Experts of a small language model.
Size: 12 layers, vocabulary 8192, 62.4M parameters.
Below are experts of layer 2 (counted from 0) of a mixture-of-experts language model. Rows are named router (the router's row for the expert) and show model dimensions 0-63. Each number is 200 + 20 x the weight over its row's rms, rounded and kept within 0 to 999.
After each expert's rows: a language model's description of what the expert responds to; "gets" lists some tokens that make up at least twice as much of what it gets as of all text. This comes from a sample of Wikipedia text that the model never trained on. Tokens count by the router's weight.

# expert 20
router,163,155,160,228,194,192,204,195,198,228,190,208,181,189,181,238,195,217,191,199,153,211,200,200,251,242,217,207,226,190,207,200,198,230,171,196,198,239,199,229,170,216,202,192,209,202,190,178,235,187,184,204,185,204,158,191,182,217,211,184,208,206,191,177
It responds to: Plural s, possessive
gets: "s", "'", "es", "ton", "(", "ers"

# expert 24
router,204,186,215,205,194,215,190,190,173,184,206,205,213,190,231,175,190,197,217,187,174,224,218,170,215,174,202,179,197,205,234,185,196,186,199,213,167,196,187,222,201,161,233,189,195,186,227,202,234,205,170,236,195,190,191,203,201,215,224,206,197,198,173,211
It responds to: Articles and quantifiers
gets: " ", " a", " an", " some", " most", " who"

# expert 9
router,191,224,187,208,166,233,187,224,212,180,187,212,181,161,201,220,162,212,208,201,225,188,217,169,191,229,155,196,197,210,236,194,220,209,208,189,215,194,200,212,162,218,193,158,195,184,235,183,148,248,193,236,206,204,180,188,182,210,204,222,166,182,193,187
It responds to: Spaces, for, dashes
gets: " ", " for", "–", " up", " about", " a"

# expert 17
router,209,210,200,218,190,199,254,209,188,194,208,153,205,204,201,240,242,203,203,185,188,227,193,199,157,214,173,224,194,205,215,178,192,225,207,201,232,185,207,212,205,199,189,199,189,172,236,232,218,217,189,188,204,177,198,256,204,189,216,191,205,205,210,228
It responds to: Leading 1 and periods
gets: "1", ".", " Ram", " wide", " Ja", "r"

# expert 25
router,215,209,181,170,188,173,220,200,193,214,220,181,192,202,232,195,209,202,199,159,180,210,208,189,205,200,200,206,186,214,215,194,225,190,215,225,185,206,182,196,201,182,208,199,227,158,214,223,235,232,170,211,159,210,206,197,183,205,155,235,191,226,217,218
It responds to: Word-final pieces
gets: "e", "er", "t", "o", "\"", "i"

# expert 7
router,178,171,244,219,190,190,185,193,191,251,225,213,213,210,209,234,216,195,213,174,225,218,207,192,184,194,190,200,156,207,218,201,203,171,198,185,216,198,210,198,239,203,242,179,185,188,209,158,182,174,192,206,176,183,203,199,217,210,195,238,185,179,214,213
It responds to: Auxiliaries and sentence subjects
gets: " is", " re", " G", " I", " are", " W"

# expert 4
router,178,214,184,226,184,191,210,215,185,182,183,183,241,203,245,180,202,198,207,219,185,219,213,177,201,243,159,154,187,207,206,199,195,186,229,222,194,225,209,195,214,199,220,183,182,219,220,223,199,192,196,190,219,205,177,200,218,173,179,246,157,265,207,162
It responds to: Wiki markup line breaks
gets: "\n", "|", "N", ")", " =", "S"

# expert 1
router,186,180,239,232,192,185,191,229,217,219,209,230,167,170,210,182,188,140,174,207,200,185,185,194,206,179,225,179,211,218,198,192,140,161,207,174,220,210,198,192,164,231,219,186,207,184,196,215,197,210,215,200,182,221,233,194,194,194,218,168,238,177,190,206
It responds to: Mixed function words, name starts
gets: " de", " had", " their", " its", " been", " over"

# expert 15
router,204,183,188,192,226,167,218,186,209,212,184,201,219,219,187,198,178,203,217,190,200,208,176,190,210,196,205,216,194,193,243,201,204,200,199,188,166,193,225,189,218,183,211,218,183,196,194,180,198,170,192,207,182,205,242,228,217,179,140,232,218,193,194,230
It responds to: Commas and in
gets: ",", " in", " from", " S", " he", " F"

# expert 31
router,173,190,210,156,216,207,199,203,184,223,212,224,195,209,171,190,198,218,257,217,204,210,183,207,205,208,165,197,209,188,193,214,241,210,200,180,189,159,193,224,233,182,207,192,165,204,213,231,233,170,200,185,185,223,197,211,193,211,200,187,194,201,235,231
It responds to: Was and film/TV words
gets: " was", "ation", "st", " Re", " were", " Pa"

# expert 0
router,200,220,196,209,205,166,181,179,187,198,182,195,220,185,200,220,216,181,215,202,205,227,240,189,226,244,194,200,206,200,207,163,201,215,216,201,191,210,204,183,179,187,197,187,223,194,190,216,224,199,202,214,220,193,226,187,189,190,182,169,212,208,202,206
It responds to: Year and number digits
gets: "9", "0", "8", "7", "1", "6"

# expert 14
router,183,176,204,191,204,202,184,212,195,215,181,197,235,189,206,206,207,224,200,163,217,174,239,236,172,210,223,220,193,183,224,202,185,204,189,172,186,217,186,155,180,203,213,177,207,186,216,213,200,193,203,199,200,218,191,199,164,207,157,201,222,218,203,173
It responds to: Later digits, slashes
gets: "0", "3", "5", "4", "6", "7"

# expert 12
router,207,232,213,222,181,190,225,166,227,162,219,215,214,219,190,201,204,215,186,191,204,171,178,206,212,269,185,223,214,198,209,196,212,208,167,168,213,221,218,225,194,190,202,202,237,198,215,154,206,244,199,196,188,173,193,187,219,202,199,205,178,238,203,199
It responds to: Capital letters in acronyms
gets: "ing", "B", "D", "M", "z", "S"

# expert 26
router,193,195,197,185,166,201,224,182,200,198,208,178,206,212,178,207,227,217,201,178,201,194,222,225,187,167,215,219,221,189,198,228,208,188,213,200,187,211,236,208,173,181,216,219,178,207,193,215,168,192,216,232,193,214,245,230,211,217,202,205,161,184,201,237
It responds to: Function words in prose
gets: " as", " at", " that", " his", " it", " the"

# expert 18
router,168,227,205,196,206,193,192,210,222,216,212,185,164,164,225,213,191,174,212,200,176,198,171,215,180,213,159,186,253,221,218,202,167,199,212,195,222,204,188,205,197,239,215,227,167,218,219,226,184,164,218,225,217,204,196,183,182,206,203,195,217,224,205,214
It responds to: Hyphens, colons, quotes
gets: "-", ":", " \"", " –", " by", " —"

# expert 5
router,194,246,190,212,211,202,191,207,194,201,211,219,159,185,200,194,196,178,186,256,221,191,199,192,208,199,215,204,207,192,194,226,195,202,226,221,189,210,206,198,201,186,209,148,217,161,204,180,194,217,197,195,227,194,196,201,179,191,165,176,212,198,245,199
It responds to: Verbs after subjects
gets: " on", "ing", "d", "ed", " during", " made"

# expert 8
router,186,198,202,208,192,173,210,208,198,200,193,202,188,196,227,204,201,213,211,162,207,226,180,171,183,228,177,203,208,147,171,215,160,192,153,211,198,190,192,192,181,190,220,235,201,209,213,196,211,202,189,173,185,212,151,188,169,186,183,192,212,181,205,175
It responds to: Name pieces, has/known
gets: "y", " has", "k", " have", "is", "ar"

# expert 2
router,232,213,219,166,213,210,234,171,203,160,210,178,154,210,228,238,211,218,180,206,188,205,205,198,216,217,165,207,212,207,197,193,233,210,183,199,191,211,192,176,199,211,162,202,195,200,221,182,244,191,190,211,179,201,202,231,223,191,224,204,166,173,240,185
It responds to: Mid-word suffix pieces
gets: "ed", "ly", "il", "ent", "id", "de"

# expert 28
router,197,192,180,208,205,208,198,237,232,231,211,169,173,184,190,215,188,209,215,188,208,220,199,190,208,190,214,174,193,210,201,176,189,187,221,215,196,186,205,198,232,220,212,176,229,173,224,187,197,203,193,175,188,220,194,220,229,201,183,210,181,217,193,175
It responds to: Conjunctions and closing brackets
gets: " and", ")", ",", " which", "),", " &"

# expert 10
router,188,244,206,169,219,201,189,225,207,190,221,184,201,232,199,222,177,224,212,186,214,239,207,196,219,205,235,208,173,184,201,168,189,201,236,201,210,189,197,189,225,238,204,217,201,234,198,206,216,219,223,189,203,196,212,190,185,204,180,193,206,181,194,217
It responds to: Line ends in infoboxes
gets: "\n", " million", " Starring", "″", " billion", "Happy"

# expert 16
router,214,209,193,202,176,223,172,188,216,200,230,207,174,201,210,164,198,194,193,191,201,200,200,217,229,181,179,201,246,178,193,191,206,205,223,207,199,227,221,180,219,189,177,228,192,178,180,190,183,174,192,213,229,200,183,199,198,202,230,214,200,174,192,214
It responds to: Prepositions and articles
gets: " the", " of", " to", " with", " by", " not"

# expert 29
router,194,203,225,180,216,188,196,211,236,190,203,168,168,230,194,227,201,178,219,210,185,204,242,166,196,184,207,190,199,183,178,196,185,182,269,190,208,200,226,198,187,196,198,208,194,187,212,219,206,202,211,226,201,194,158,181,193,192,202,152,202,191,185,167
It responds to: Table pipes, spaces
gets: " |", " ", " Pos"

# expert 6
router,166,214,198,200,181,175,241,198,211,155,208,185,202,170,199,175,184,192,198,168,168,212,211,177,185,189,193,216,192,222,199,202,207,179,211,217,209,173,183,186,237,228,230,196,193,172,180,191,215,184,202,169,196,219,209,186,190,180,232,208,217,238,207,226
It responds to: Determiners and number words
gets: " The", " A", "n", "The", " first", " one"

# expert 19
router,236,202,211,202,200,170,225,213,199,192,191,203,225,183,214,217,213,186,181,221,203,207,204,237,185,204,217,209,179,240,223,219,193,195,206,182,238,235,236,187,229,206,224,232,193,187,201,211,207,182,197,216,224,191,200,225,184,214,163,235,210,188,216,213
It responds to: Name and word beginnings
gets: "a", " D", " C", "th", " S", "ia"

# expert 27
router,206,207,217,209,208,190,186,221,232,192,198,190,217,219,210,210,216,199,193,203,182,199,182,207,200,218,196,212,186,174,207,178,182,218,227,207,231,260,214,233,188,220,210,171,195,215,204,223,183,203,195,209,220,192,175,218,196,189,192,186,168,201,191,217
It responds to: Sentence-ending punctuation
gets: ".", ";", ":", " In", ").", "\"."

# expert 13
router,200,208,222,214,218,190,223,204,182,192,240,227,207,201,203,212,180,207,196,183,190,168,225,190,179,220,168,195,169,201,183,210,208,208,221,206,239,172,187,194,207,213,204,177,202,213,220,212,232,170,214,168,236,210,168,208,179,219,231,179,173,216,191,205
It responds to: Tables and headings
gets: "|", "==", "%", "=", "°", "==="

# expert 30
router,190,198,183,172,175,162,217,177,229,193,232,207,187,226,196,215,208,217,213,216,194,202,217,171,213,130,197,212,202,206,198,185,183,183,213,186,193,211,197,180,221,222,211,233,249,200,191,208,208,165,184,212,202,229,214,192,187,200,177,225,203,199,189,170
It responds to: Parentheses and table bars
gets: " (", " |", " U", " She", " V", " All"

# expert 23
router,184,181,185,203,242,194,195,224,193,186,190,176,178,189,186,172,177,194,208,197,208,199,206,202,188,206,194,202,191,187,188,198,220,189,221,178,213,222,212,180,208,208,198,183,182,168,210,232,223,216,180,226,207,159,152,198,208,170,186,188,220,210,175,207
It responds to: Leading 2 in numbers
gets: "2", "1", "8", "9", "0", "th"